Experts of a small language model: vocabulary 4186, 910M tokens.
Below are experts of layer 3 (counted from 0) of a mixture-of-experts language model. Rows are named router (the router's row for the expert), gate (a neuron's input weights, with its number), up (a neuron's input weights, with its number) and show model dimensions 0-255. Each number is 128 + 24 x the weight over its row's rms, rounded and kept within 0 to 255.
Before each expert's rows: a language model's description of what the expert responds to. This comes from a sample of Wikipedia text that the model never trained on.

# expert 11
Small numbers and dashes inside sports and results tables separated by pipes or semicolons, plus column headers like Goals, Won, Pos.
router [121 123 146 162 144 127 137 100 142 160 105 133 112 129  97 138 146 116 124 133  83 111 109 174 125 131  85 134 150  96 101 126 129 129 138 162 100 129 139 149 100 124 108 102  98 116 106 135 149 143 126 121 100 133 175  86 143 134  97 133  92 131 116 101 130 112 164 153 130 165 118  91 121 149 126 146  98 129 115 124 120 100 157 151  86 117 168 138 137 106 111 137  87 116 151 138 100 105 166 144  96 137 138 142 137 126  89  82 146 101 164 118 153 107 168 143 139 127 165 173 142 116 132 101 108  96 126 127 132 134 152 127 177 123 145 139 111 143  87 167 173 165 125 150 155 157 152 123 136 142 112  89 147  85 153 105 176 175 150 147 142 124 113 181 130 105 113  93  96 139  98 131 133 107  71 174 123 132 173 129 132 125 131 145 125 139 101 146 119 115 112 115 173  86 175 121 141 122 139  93 121  98  99 152 132 121 133 139 136  97 113 125 146 185 149 127 129 133 140 134 148 142 132 141 127 114 107 104 152 119 144 108 136 125  95  96 100 182 115 102  92 124 168  93 102 165 154 113 173 103 168 146 136 104 115 177]
gate0 [117 131 137  57 147  95 104 121 134 132 150 151 117 134 138 180 162 130  82 118 139 137 126 129 133  83 178 110 143 149  92 121 101 111  94  85 151 106 134 101 105 101 129  85 168 163 158 137 133  84 149 118 169 156 117 121 121 120 129 100 143 197 138 115 140 138  83 109 101 139  88 149 156 117 174 102 103 102  97 143  96 125 131 122 101 123 141 118 125 159 126 147 145 152 144  84 146 105 155 120 121 150 137 138 145 149 114 139 157 103 156 115 120 125 100  93 117 128 118 127 115 125 129  98 125  91 122 173 145 141 115 144  92 129 136 127 142 157 123 107 118 104 112 125 137 106 190 134  94 139 112 134 160  97 112 163 155 110 136 124 163 114 158 150  95 136 129 126  95 189 140  97 133 164 148 147  88 103 161  79 110 146 141 135 123 155 147 151 125  82 115 135 100 163 122 143 112 164  74 171 107 149 118 114  92 153 124 123 134 157 158 137 101 129 127 119 108 159 130 177 125 163 126 138 151 126 142 117 137  95 143 110  97  91 129 126 150 113 140 141 132  80 133 117  86 131 137 144 102 134 146 102 159 112 124 149]
up0 [125 134 136 161  94 154 135 121 130 120 118 108 136  86 135  56 114 109 157 112 154 109 108 135  96 153 109 161 122 125 121 176 108 119 168 152 120 160 139 109 126 141 133 204 111  87 119 167 102 136 143 133 113  86 121 164 157 119 149 170 126 102 107 102 123 148 182 149 151 125 134 149 114 127  85 142 148 133 172 138 163 153 119 123 186 145 170 144 133 129 108 109  93 122 149 137 127 130 138 142 143 139 115 129  90 112 132 137  98 121  86 130 121 134 144 160 125 138 126 141 144  94  98 181 130 154 118  58 148 126 145 141 141 100  91 137 115  91 125 135 125 150 148 156  99 121  94 119 130 117 153 142 117 117 118 134 130 117 142 160  72 135 102  95 136 122 119 157 156 109 101 147 123  91 132 144 137 148 127 165 159  71 142 136 115  95 121  93 109 141 131 121 168  98  87 132 127  83 119  68 160  85 150 129 169 121 127 115 114 115 117 113 151 121 142 140 104 108 115 104 111  75 144  91  92 168 133 131 163 133 122 110 122 164 122 121 135 127 123 118 153 171 139 148  96 139 140 120 143 134 112 135 116 162  96 148]

# expert 9
First capital letter or piece of a proper name after a first name or place word, mostly in lists and tables, e.g. T(iger), P(leasant), Mc.
router [160 145 144 130 124 105 170 148 136 159  87 164 114 112 123 152 158 151 151 150 172 175 135 120 123 161 114 128 117 100 124 107 107 122 115 163 144 194 120 141 128 119 101 143  92 120 108 147 108 173  85  96 101 112 159 164 156 136 139 127 165  96  90 136 140 152 151 152 127 114 103 136 150  61 102 119  96 118 179 134 157 147 181 135 124  83  94 110 116 123 111 158 120 125 106 139  78 140 201 131 158 151 149 143 113 129 164  56 128 160 153 152 140 130 122 128 136 146 118 146 141 151 138  99 139 116 122 121  89 105 124 105 141 118 129 143 104 127 180 131 115 115 156 126 119 129 135  91 136 141 133 120 159 128 144  93 135 140 114 155 120 137 148 104 116 139 121 118 119 138  83  90  73  95 128 150 137 125 147 122 140 107 137 136  99 127  96 125 124 188 120 106 126 149 149 131 167 112 147  94 117 135 154 121 149 173 120 127 130 134 143 159 133 148 120 136 119 134  88 131 116 118 100  81 147 143 144 174 179 142 126 131 110 165 107 116  97 155  90 125 128 136 126 111 125  76 133 137 101 141 152 102 144 121 103 133]
gate0 [159 128 133 130 113 130 152  87 146 158 129 140 132 106 138 145 169 149 167 131 145 108 144 134 137  84 109  91 132 134 123 164 101 169  78 150 151 157  90 130 131 102 132 105 129  85 166 104 125 118 136 130 130 146  80 153 181 139 130 101 139 113 105 156 165 133 121 115 120 138 151 138 132 163 126 110 139 109 170 114  73 104 122 113 117 120 120 141 129 142 170 146 163 123 164 141 138 142  88 138 161 150 151  82 132 124 126 155  99 151 158 138 156 104 128 125 123 153  90 165 150 149 126 126 109 115  93 131 171  71  92 138  76 144  80 131 130 103 163 105 126 141 142 135 122 109 119 134 102 102 138 137 118 122 155 121 122  67 175 130 132  97 134 140 136 138 144 101 144  85 117 187  96  83 102 129 104  94 135  92  84 113 117 133 135 143  81 182  39 119 133 125 148 126 128 105 152 136 125 120 128 142 129 106  91 154 132 167 123  95 147 122 114 147 126 154 117 100 131 145 147 116  91 144 114 139 138 111 131 135 110 115 132 140 132 123 142 157 105 129  94 118 155 157 128 142 144 137 122 149 141 147 133 130  82 170]
up0 [117 142 119 137 171 127 126 163 131 121 141  77 144 150 110 110  84  88 124 149 102 140 133  84 126 167 142 160 144 110 145  86 134  90 152 113  95 105 174 134 114 134 138 137 129 167  99 140 110 135 119 120 146 133 144  96  87 126 114 148 146 130 130 135  91 140 119 138 138 122  82 108 106 102 145 127 126 157  85 136 194 126 126 148 116 139 127 110 133 111 112 113 121 129  76  89 150 154 163 143  96 111 115 160 129 135 123  98 134 107 109 127  74 133 127 165  90 102 150  82 108 121 138 156 141 158 171 105 101 180 138 138 138 123 132 138 144 149  78 160 151 150 127  97 150 129 131 115 177 169 130 126 125 134 114 139 136 152  82 124 136 133  83 127 158 108 111 168 101 156 139 104 140 148 166 138 139 163 125 168 142 165 122 122 135 113 163  81 213 149 116 175 112 111 113 162 103 112 174 112 138 120 125 136 131 103 117  95 135 145  84 138 123 107 116 107 114 152 129 106 108 127 139  82 152 173 110 106 135 114 162 131 117 134 109 100 148 122 138 125 152 129 114 102 119 120 132 130 136 104 133 131 158 141 168  87]

# expert 29
Pipes and colons that separate a field label from its value in infoboxes and tables, such as Speed:, Coordinates:, Year |.
router [139  93 117 102 139 116 107  94 119 112 143 138 176  97 102 138 131 158 136 110  97  97 169 161 116 141 110 118 112 128 114 131 135 123 133 155 133 143 119 110 147 120 128  70 125 142 134  83 150 150 131 137 150 102  88 121  82 166 116 131 111 117 154 137 173 171 149 160 124 158 119 123 138 121 107  79 108 148 134  93 137 136 147 149 145 149 111 158 141 137 155 141 121  77 100  98 106 155 125 170  98 137 149 109 144 108 119 121 101 151 163  98 151  86 121 154 101 152 133 147 147 153  69 129 177 127 108 163  94 154 152 120 140 140 116 141 161 123 115  70 131 114 118 136 136 153 116 156 132 122 140 104 106 123 156 143 172 122 112 134 130 124 144 159 128  77 170  91 115 102  90 145 165 105 180 133 146 130  70 150 122 152  83 107 110 150 134 187 118 107 173  93 128 138 113 129 160 134 129  98 119 112 171 151  90  94 145 115 121 155 114 132 154 101 140 113 130  84 119 153 160 108 101 127 102 131 141  94 135 137 119 158 176 119 163 133 126 116 172 122 139  98 131 124 126 138 141 142 125 181 120 127 126 148 130 117]
gate0 [175 110 139 122 142 117 149 160 100 129  80 119 119 118 115 124 110 127 144 130 151 150 162 134  88 127 155  92 103 157 125 116 126 150 112 114 135 124 130 128 137 175 103 113 133  95 124 127 116 142 155 129 109 147 134 128  75 125 158 134 148 141 155 132 102  95 120 146 103 137 106 163 126 161  65 149 139 100 128 155 141 130 128 124 115 105 126 101 153 120 115 125 126  81 111 125 127 108 162 107 136 129 128 152 170 117 166  85 105 140 105 132 143 125 145  89 113 145 125 160 128 103 112 152  91 131  98 144 113 133 108 106 102 126 132 148 161 123  84 114 110 126 114 102 112  97  73 104 104  75  98 178 149 132 150 128 144 144 162 141 163 134 162 105 108 149 196 152 138 128 172 126 156 162 104 111 118 115 114 141 136 154 150 128 123  81 129 130 114 119 152 147 149 101 133 148 121 117 166 110 142 154  93 136 153 126 101 138 143 151 105 146 172  68  94 167 193 105 124 106 129 120 145 101 117 155 161 132 210 147 123 116 136 103 152 105  96 122 113 161 145 119 108 111  75 157 166 145 146 104 127 126 139  95 128 114]
up0 [100 130  93 153  85 141 141 104 162 136 190 149 140 160 109 144 181 141 103 133 142 151  94 145 148 140 122 145 167  85 144 120 127 113 165 132 126  99 116 135 123 138 124 152 145 125 133 120 135 146 115 115 121 140 135 124 187 135 100 118  86 124 153 125 131 163 124 102 159 145 124 115 124  80 158 106 142 146 104 125 125 163 161 153 130 115 154 112 129 152 127 116 116 156 139 164  81 104  92 136 106 142 115  99  79 169  99 150 127  89 118  92  99 134 124 100 152 155 130 122 184 100 146  91 157 117 126 135 115 116 140 148 141 173 107 120 120 121 139 151 157 113 184 151 109 160 188 138  92 161 147  80 136 159 114 138 128 119  94 143 123 140 122 109 158 129  99 110 138 106 126 113 127 116 104 139 117 156 122 135 141  68 112 111 118 117 146  98 130 117 143  96  89 139 120 131 140 173 110 149 149 151 136 138 129 108 151 111 109 114 134  98  95 195 132 116  73 155 123 153 138 175  82 161 148 126 131 108  73  94 121 146 132 144 122 124 131 124 130 121  91 136 143 155 132 154  71 109 104 159 127 133 115 140 110 103]

# expert 10
Capital letters and short codes inside sports and results tables, like team or track codes (BAL, TEX, OTL) and column headers.
router [113 115 133  96  96 173 143 117 103  77 100 150 121 139 114 125 151 128 141 183 131 129 120 122 103 132 130 134  94 116  96 136 131 150 137 161 106 110 118 113 101 118  80 131 101 142 125 156 113 141 122 117 129 110 115 129 111 102 135 109 172 130 122 130 162 134 135 110 142 154 166 138 141 128 142 178 100 126 139 166 123 136 128 128  85  88 155 194 114 138 135  90 117 115 135 163 155 113 119 162 106 135 127 136 150 138 109  62 156 127 134 111 120 150 135  93 155 156 151 117 151  81 112 158 149 138 143  99 126 157 150 123 120 123 153 136 165  88 107 100 149 131 153 158 120 104 175 148 171 100 102 106 172 132 148  94 181 119 142 142 143 115  95 128 150  99 132 116 115 131  95 134 150 160 107 158 149 164 138 155 161 126 117 137 125 136 141 154 125 117 129 154  89 125 151  91 155 155 109 150 126 108 141 152  79 170 167 132  79 160 118 138 127 167 117 100 133 116  92 118 154 123 111  82 133 109 140 118 140 112  84 162 114 137 110 113 115 153 121 117  88 137 172  90 105 140 182  88 116 134 157  96 167 153 110 132]
gate0 [169 130 105 138 130 151 139 109 154 119 121 110 123  74 124 134 137 116 113 131 117 105 177 129 144  93 144 143  89 100 106 133 110 152  80 119 138 147 152  99 140 164 109 110 119 130 137 107 149 164 138 179 139 134 134 170 124  94 125 111 142 142  80 133 144 126 113 149  91 120 106 159 118 134 128 127 148  98 116 121 132 105  86 135 133 124 125 193 114 147 125  75  96  91 142 139 111 130 114 111 176 124 146 108 132  86 126 160 145 107 168 176 127 123  93 108 161 140 121 115 152 142 151 129 111 121 127 207 152 127 144  91 163 128 119  92 117 128 115 123 145 157 145 124 158  93 107 145 111 108 119 122 123 141 103 121 100  86 120 125 132 110 184 109 152 155  95 153 122 124 151 131 121 123 130 106 109  88 147  96 132 135  87 173 141 102 170 144 128  90 124 106  93 123 147 109 156 133 110 122  75 170 119 113 115 116 127 149 145 130 155 118 129 123 154 151 173  74  72 133 126 141 140  93 108 177 129 106 161 136 142 152 137  99 121 135 115 123 111 134 137 168 132 152 101 126 177 113  94 118 184 152 135 122 125 160]
up0 [170 127 131 137 132 142 107 121 130  73 121 124 126 138 116  89 107 126 167 139 137  98 152 132 151 145 146 103  85 114 116 128 136  76 113 127 126 146 163  80 120 119 103  77 111  63 169 146 146 144 142 183 145 147 180 120 125 141 109 109 134 133  61 134 154 115  87 173 150 127  98 155 124 141 150 115 152  98 103 141 111  94 115 140 109 177 165 149 104 124  84 117  89 123 157 143 133 144 124 117 145 128 174 111 141 151 137 149 139 157 144 142 169 134 112 128 110 113 129 111 135 146 147 156 154 164 134 151 160 101 156 162 156 131 119 125 122 144 120 123 166 123 127 110 144  94 118 131  78 112 134 135 120 143 113 100 119 111 138 161 139 115 138 156 113 126 114 113 102  84 129 119 117 145 153 136 130  67 110 146 113 103 108  91 116 113  88 151  92 102 138 150  72 154 125  88 131 112  84 115 106 143  83 133 137 147 146 137 143 115 169 109 123 106 163 175 132 111 111 137  95 176 164 100 146 114 134 105 131 128 161  92 142 146 128 169 146 151 141 138 141 131 143 127  86 102 150  99 127 124 120 152 146  89 128 144]

# expert 6
Numbers and punctuation in sports or statistics table cells, plus past-participle endings and words like known, listed, available, Won, Nominated.
router [112 105 148 145 151 144 120 107 132 125 140 137 138 135 113 148 164 119  93  73 115 119  88 135 111 118 118  74 130 101 116  67 135 184  77 127  71 123 150 150  96 122 122 110 155 129 162 123 103 100 153 129 131 140 173 122 144 139 144 123 108 100  76 108 114 106 169 171 132 126 153  88 149 144 121 126 112 125 139 129 118 129 157 118 101 150 125 104  81  85 101 107 134 144 158 127  90 125 108 126 141 112 133 135 133 165 113 135 107 118 120 131 126 118 119 143 149 103 120 106 113 125 156 149 116 115 147 172 148 183 138 131 126 156 179 154 122 122  96 128 149 173  72 108 179 141  92 160 122 150 136 108 121 125 123 129 148 145 132 165 133 155  77 138 136 113 111 143 125 130  99 169 154 144 117 159  89 145 135  94 130 132 114 139  92 151  82 153 124 129 108 124 158 116 117 102 135 154 118 156 117  84  85 140  98 140 156 149 119  65 140 149 162 150  80 105 108 123 146  92 122 101 145 131 162 116 109 127 115  99 134 185 149 104 102 105 141 134 147 119 117 152 164 136 104 148 129 131 162  88 138 137 119 127 117 154]
gate0 [147 143 118 143 154 112 111 123  94  86 147 176 146 159 126 114 104 147  89 123 154 105 130 114 149 135 137 108  94 176 124 113 129 124 125 148 164 181 117 139 153 136  92  85 122 136 128 129  98 152 154 144 115 114 176 102 127 158 120 147 131 116 144 131 124 166 127 149 121 120 157 141 126 163 134 180 136 123 108 117 119 137 115 139 103 135 128 105 121  86 124 167 140  92  91 141 131 183 123 161 118 154 141 133 156 108 116 153 151 203 110 172 122 131 130 123 130 156  72 103 139 118 142  98 116 136 104  85  95 121 123 105 133 114 151 123  92 143 126  98 100 127 153 148 115 124 128 109 118 118  99 142 105 106 128 148 113  99 139  96 150  88 121 124 106 145 120 113 193 160 123 147 155 128 188 109  92 114 108 180 101 124  50 142 110 113 150 154 158  82 109 164 161 153  96 153 138 109 118 138 146 113  77 139 129 113 158 122 102 110 115 107 146 131 138 110 115 103 128 109 138  97 150 149 142 137 130 136 124 137 109 141 118 136 168 118  78 157 111 122 151 112  79 134 133 135 116 158 181 105 131 127 143 125 140  89]
up0 [170 125  92 110 141 145 118 168 105 138 134  97 106 117 130 177 148 159 126 138 132 117 124 101  96 130 109 132 123 147 170 147 124 120 115 145 110 131 108  73 145  77 128 167 154 135 152 133  95 135  95 106 132 181 133 155 118 129 156 101  85 150 106 122 140 135 131 112 164  87 135 113 153  74  87 129 115 159 152 161 103 144 124 143 171 155 189 119  95 142 150 122 110  94 144 104 114 110 146 153 103 109 144 117 135 108 134 121  85 131 161 116 115 140 171 147 137 125 197 175 147 103 161 102 105 116 144 102 140 113 151 117 151 112 136  68 126 104 160 108 109 117 110 133 112 118  76  92 121 115 144 161 147 155 117 135 135 178 117 132  93 137 121 148 185 115 175 111 113 123 117 120 125 126  92 106 156 107 161 138  91 115 101 112 136 138 112 144 101 141 113 140 142 162 160 102 104  97 118 110 128 137 141 145 151 114 100  87 135 111 114 152 132 115 170  80 172 114 154 144 130 159 153 118 137 104 147 129 137  96 148 147 117 102 114 157 144 106 126  79 144 159 161 127 127 131 116 124 102 124  99 133 123 130 147 149]

# expert 24
Middle pieces of personal surnames after a capital initial in name lists and tables, such as Squires, O'Brien, Perez; also off, follow, well.
router [ 97 101 101  71 160 103 130 144 128 190 103  88 128  91  95 136 143 160 118 123 130 184 126 126 137 124  80 137 144 110 156  97 112 116 126 126 149 160 102 123 133 130 159 112 130 147 148 121 161 106 134 101  91 129 121 118 148 137 143 161 153  96 148 131  95  87 134 104 137 118 120 165 106 139 153 139 180 118 153 154 142 166 171 137 160 145 177 141  69 131 140 167 121 132 128 134 115  82 155 134 125 148 142 110 126  99 143 125 106 167 113 117 128 145 114  97 156 131 103 112 135 131 131  92 145 162  88 126 138 124 148 126 116 125 129 124 131 101  98 105 124 133 166 130 135 118  77 109 156 157 161 121 100 144 123 111 169 155  96 119 148 137 135 161 100 162 120 137 106 168 169 172 113 106 131 133 171 120 178 145 127 145 115 178 155  98 157  98 132  92 113  96  87 111 150  94 107  96 115 110 107  99 161 155 147  85 125 113 115 128 124 124 164 152 167 125 112 131  66 121 109 142 128 140 149 117 138 122 181 109 152  89 138 121 110 132 118 119 170 121 154 107 119 134 122 147 159 129 116 125 144 135 103 105 155 131]
gate0 [141 124 129 134 155 143 116 141 142 131 158 156 109 128  97 104  86 140 151 169 137 112 128 112 121 110  87 120 114 111 148 173 148 130 164 142 137  76 121 130 121 141 132 188  94 110 198 126 124 127 117 148 124 115 136 126 126 104 121 110 102 122 132 120 163 139 129 137 142  99 134 107  67 132 116 133 141 130 113 157 136 116 148 152 123 128 107 115 131 162 158 160 138 135  85  74 153 118 100  92 115 105 106 102 110 122 113 113 114 161  81  97 109  85 184 118 106 104 122 133 141 134 157  74 180 170 123 134  80 113 122 135 133 126 144 143 132 107 139 140 132 129 179 120 122 168  80 155  93 136 125 118 121 144  97 157 129 157 170 139 115 157 133 128 129 148  93  96 138 120 123 149 118 147 123 136 155 124 141  90 123 117 117 134  93 125 145 133 100 101 166  93 108  88 134 105 129 147  94  88 105 120 137 120 138 135 114 211 131 158 133 163 106 159 107 107 167 143  99 143 128 129 133 109 108 133  66 108 129 137 124  90 158 159 112 149 142 114  91 129 125 120 100 160 149 156 111 186 139 108 151 127 104 123 146 112]
up0 [124 113 101 157 116 109  65 130 156 165 115 120 114 136 151 162 115 152 120 110 114 148 151 129 137 129 115 121 119 127 129 122 132 178  98 108 132  87 128 124 110 163 145 102 112 161 176 139 113 138 134 131 143 187 143 116 129 138 125 125 123 142 110  85  91 137 172 117 157 148 100 163 128 162 172 165  93 167 142 129  90 124 141 108 151 126 161 108 132 132  88 176 154 145 166 123 119 120 139 127 147  78 148 155 154 159 114 153 117 104 153 113 124 119 120 129 147 139  88 121 124 141 160 147 135  98 139 135 166 108 127  90 121 101 112  88 104 151 108 162 159 121 119 135 147 111 145  98 118  88 133 161 148 163 149  98 109 135 135 121 181 114 120 120 147 139 129 163 133  90 152 151 140 108 141 124 114 158 142 176 145 151 155 126 144  84 126 168 110 130  82 153 138 100 100 124 119 102  74 123  96 158  99 117  92 113 132 118 133  93 112  75  93 137 112 143 132 137 109 166 109 146 157 134  84 137 155  93 127 113 126 151  67 102 101 135 102 133 154 119 112 146 108 138 137  99 136  98 124 155 109 133 146 106 170  83]

# expert 25
First letters or short pieces beginning personal and place names (S, R, Al, Jean, Sir), and "of" after son, daughter, widow.
router [134 100 135 164 148 152 138 135 111 155  93 137 142 164 113 168 105 158 165 171 143 185 140 166 164 148 159 149 129 144 124 123 163 144 147 125 133 134 168 150  81 134 150 130  99 152 104 166 154 135 125 197  90 140 159 130 160 139 140 106 128 137  91 113 114 130  95  91 138 129  75 132 139 107 126 111 124 118 136 132 128 158 114 129 141 120 113 116 120 205 116 150 133 130 151 121 110  97 119 117 144 115 144 169 144 112 152  83  93 141 127 171 104 134 181 128 128 127 143 149 132 137 133 114 152  89 125 142 101 103 106 112 139 146 119 126  88 122 164  98 134 112 155 123 135 110 108 102  86 134 125 110 122 143 152  82  75 149  93 101 124 157 143 128 115 104 106  91 100 146 146 119 128 130 155 116 117 122 151 148 132 154 121 117  92 140  94  86 146 104 101  98 123 165 115 163 115 105 130  99  95  85 115 117 119 154  79 160 146 121 141 117 155 124 163 144 160  83 143 141  92 153 131 171 110 172 114 111 120 141 168 120 146 139  95 126 144 127 100 152 112 134 143 105 129  81 141 100 111 122 108 153 128 102  94 105]
gate0 [ 88 144 115 171 129  93 182 150  92 103  95 189 141 126 128 122  48 148 154 113 147 104 117 173 121 159 114 130 148  76 196 155 139 152 141 112 109 121 140 149 150 152 111 143 154 127  97 134  99 183 125 117 123  91 118 110 122 121 111 165 135 117 107 127 102 161 101 114 144  92 104 143 121 125 156 152 169 162 166 153 124 135 121 124  86 129 144 148 101  78 120 127 139 132 131 117 157 126 122 130 127 130 100  99 165 130 132 116 135 115 188  97 131 131 151 142 144 142 139 167 121 156 118 144 108 149  87 120 139 104 134 148 156 146 129 184 138 140 145 127  99  92 146 129 150 150 145 111  97 114 134 130 117 128 155 130 118 138 113 144 132 123  90  99 129 165 133 124 114 183 150 100 140 152 167 146  99 123 128 130 144  75 150  87 109 140  75 110 163 122 134 157 152 128 119 104 133 125 118 164 117 124 122 112 125 105 147 120 107 170 163 144 137 151 136  90 119 112 107 117 172  96  99 139 141 112 166 139 112 134 138 132 113 114 112 109 134 129  99 203 114 117 121 117 120 166 135  92 110 106 138 134 120 143 104 130]
up0 [109 105 120 119 160 110 123 149 123 118 101 120 143 131  99 137  70 159 129 124 123 167 140 139 134 124 160 147 143  87 203 118 130 109 151 115 153 143 121 143 116 182 146 149 149 112 101 126 139 152 111 153 118 114 117  95 129 120 115 171  97 103 138 123  76 131 126 117 151 113 153 164 109 125 115 116 165 155 170 135 151 166  71 150  87 125 106  73 116  75 139 158 131 150  96 156 128  87 127 166 125 149 108 107 159  95 159 132 130 105 136 113 178 157 149 119 148 140 173 125 123 166 120 152 110 117 132 135 177 129 107 122 112 137 178 135 136 117 181 140 100  79 131 122 114 122  98 123 118 117  87 145 123 142 143 129 119 135 146 160 153 147  84 128 144 192 132 126 144 169 137 127 117 167 129 178  97 123 150 125 110 111 137 130  90 148 127 117 135 116 110 130 151 170 111 113 132 103 117 103 132 132 105 122 123  92 169 120 126 162 170 163 135 124 170 128  92 104  92 147 140 132  98 167 136 141 141 165  96  94 106 136  95 112 123 139 115 136 130 139 114 139 122  82 106 159 125 162 125 123 134 128 142 130  95 136]

# expert 40
Pipe separators between numeric cells deep within rows of sports statistics and league tables, plus semicolons and dash cells.
router [102 142 173 163 117  97  95  99 118 158 146 133 133 133 147  94 171 111 118 100  79 102 140 171 150 130 144  95 103  89 113 112 144 138 130 152 117 145 121 151 127 128 132  82 110 116 109  96 116 172 118 138 152  89 151 115  73 151  98 126 120 118 152  99 170 143  90 109 154 167 136  92 102  97 149 108 175 146 114  94 120 144 145 102 129 153 103 137 115 192 143 133 131 114 107 129 131 163 121 107 105 114 149 150 114 104  88 130 133 135 144 117 171  89 115 176  95 138 143 133 123 109  90 154 113 165  89 122 113 127 151 153 105 139  96 144 118 175 130 113 125 118 119 144  87 146 101 128 142 142 118 143 165 124 142 154 145 141 133 154 102 156 122 183 117 146 142 176  94  72  91 150 101 143 105 145 137 127  97 122 127 131 117 120 142 190  92 146 147 115 130 133 154 165 105 124 164 108 126 139 103 121  96 117 123 103 134 145 133  97  99  84 129 118 125  99 126 128 121 123 107 174 115  89 124 114 129 114 102 154 132 138 151 134  87 155 121 117 187 114 124 107 127 144 118 152 120 161 122 156  95 104 155 139 145 128]
gate0 [124 116 108 117 179 166 119 117 119  87 129 134 132 134  93 171 121 132 136 152 131 160 133 141 139 139 153 138  67 127 136 151 109 113 130 108 150 128 154 153 115 123 143  93 104 154 159 155  95 117 130 127 155  99 135 119 122 118 145 132  83 113 136 119 125 145 135 117 115 138  91 103 128 157 161 105 102 122 127 116 144 130 121 130 118  87 151 159 144 112  90  98  85 119 150 118 146 117 127 115 144 118  98  99  94 117 131 108 104 122 118  73 106 114 139  96  82  95 162 135 122 126  77  99 125 145 124 166 150 151 108 131 122 138 137 117 184 136 118 116 151 123 117 136 124 114 136 162  94 107 109 128 144 144 186 121 129 124 108 157  96 119 114  94 173 151 165 134 116 137  87 103 152 118 139 140 149 145 135 114 162 132 119 165 158 126 157 188 169  95 141 144 112 107  85 188 157 119 151 124 138 154  94 143 132 120 103 150 189 130 135 108 156 139 142 119 137 175 141 121 113  96 123  69 134 111 109 121 151 123 134 113 141  98 134 159 100 134  77 158 115 191 104 116 157  96 156 112 131 142 181 159 161 146  88 129]
up0 [103 126 119 114 170 159 128 113 116  85 140 148 136 122  94 161 114 129 151 129 107 156 139 127 147 147 139 129  81 122 129 138 109  95 130 119 164 141 152 137  90 119 142  94 104 120 168 152 112 112 129 115 156 105 152 117 132 126 138 130  96 125 127 111 140 144 137 116  98 143  85 106 127 154 152 111  92 111 110 130 143 124 125 122  84 113 145 138 132 118  88 114  89 117 154 100 151 122 120 116 139 122 103  96 127 125 130 114  99 124 114  75 118 117 147 104  82  87 162 145 115 125  83 119 127 123 124 156 142 140 120 138 133 131 117 123 192 145 137 120 161 111 122 142 102 105 137 168 102 107 123 133 134 145 185 122 150 115 125 170 104 110  98 103 177 127 172 141 100 131  88 107 140 121 161 153 138 149 140 126 151 127 129 169 157 104 144 177 157  96 145 138 132 111  77 168 154 116 151 128 138 168 114 130 112 121  99 162 202 130 149 107 164 139 149 117 146 167 167 136 133  87 117  85 147 122 106 125 175 113 119 112 138  94 128 170 106 140  63 170 113 181 117 133 168 105 142 103 149 155 168 139 158 164 105 118]

# expert 62
Digits and number pieces in dates, years, measurements and money, such as 1917, 865 km, $34 million, taxon years like 1863.
router [131 157 172 159 102 106 157 119 155 134 155 117 132 119 128 148  99 116 139 122 120 101  83 152  99 105 109 103 116 119 157 113 115 104 113 125 100 151 144  61 111 124 116 105 165 127 171 121  97  86 118 130 164 162 136  73 148 115 123 138 102 102  97 106 155 106 168 189 154 122 137 129 148 135 120 138 139 103 178 120 129 150 105 148 139 136 106 116 184 113 108 102 100 145 158  92 110 151 132 121 130 105 133 124 143 154 126 175 116  91 134 119 106 106 148 141 122 120 125 115 157 176  93 120 132 115  93 159 139 170 116 114 120 116 145 172 138 138 135 160 134  97 127 143 148 119 128 117 102 118  88 105 128 126 136 147 116 131  84 155 108 186 139  94 145 112 140  94 123 143 121 129 124 127 124 101 111 107 143 105 144  90 130 118 175  99  75 142 145 137 142 118 118 127 112 118 125 158  78 100 145 123 105 141 146 172 131 108 166  98 147 181 132 114  95  97 113  99 126 109 135  88 109 112  97 132 121 135 150 106 112 138 111 114 116  93  88 133 111 168 126 146 158 185  71 141 135 127 132  96 109 144 128 165 137 165]
gate0 [150 110 142 131 109 129 130 147 136  98 157  83 143 141 152 119 189 172 113 125 139 119 139 125 116 142 113 112 109 104 136 128 134 115 120 147 101 164 164 120 157 119 110  98 112 119 165 104 124 169 161 134 150 111 118 133 142 129 144 118 175 119 113  69 121 110  93 137 156 119 123  96 141 120 133 147  98 150  93 138 144 139 135 108 127 154 149 109 120 138 155 168 116 143 174 103 112  92 135 144 124 135  88 117 154  79 126  91 181 147 134 155 143  89 111 154  99 110 143 112 129 132 145 101  91 141 133 145 141 126 152 149 113 154 129  80 116 191 166 117 134 126 129 111 118 130  69 129 126  82 152 117 116 100 113 116 140 128 125 124 105 116 147 103 110 109 161 132 176 122 111 105 120 154 100 124 149  91 126 127 132 118 152 133 148  95 107 135 100 124 192 133 133 125 170 117 184 141  93 202  49 171 127  93 155 132  87  95 129 122 138 126 134 135 135 123 124 146 166 147 152 100  81 162 158 166 110 106 125 103 132 142 126 117 158 129 138 103 131 125 112 119 146 134  83 111 117 130 128 148 115 135 167  99 115 116]
up0 [152 139 125 109 139 143 137 122 135 132 159  81 156 165 116 150 142 131 126 127 150  89 141 146 106 151 154 168 133  91 179 120  90 159 125 146 141 179 137  93 154 115  86 127 122 106 144 146 116 124  95 116 130 129 147 164 154 128 127 113 140 141 115 109 125  91 139 133 107  88  98 128 146  99 128 101 120 147 119 123 134 143 148 111 146 133 131  77 115 134 172 136 122 115 136 104 120 102 109 100 115 146 108 130 199 115 127 100 172 107 130 162 151 112 106 134 138 117 151 134 129 159 117  93  47 149 132 143 120 103 149 139 114 153 132  87 141 166 133 118 110 110 142 124 102 122 135  81 147  95 146 124 121 124 133 120 148 122 155  95 102 103 129 103 116 113 122 172 178 109  93 120 115 190  91 126 143 103 131 156 123 167 153 161 129 145 108 127 122 103 204 154 128 109 159 135 135 142 113 140  67 121  85 101 116 125 120 126 161 148 131 130 113 120 126 123 113 109 121 161 122 146 108 176 172 140 122  94 126 101 128 137 101 127 123 113 112  43 155 159 121 111 151 122 100  94  91 131 106 143 126 142 141 146  90 142]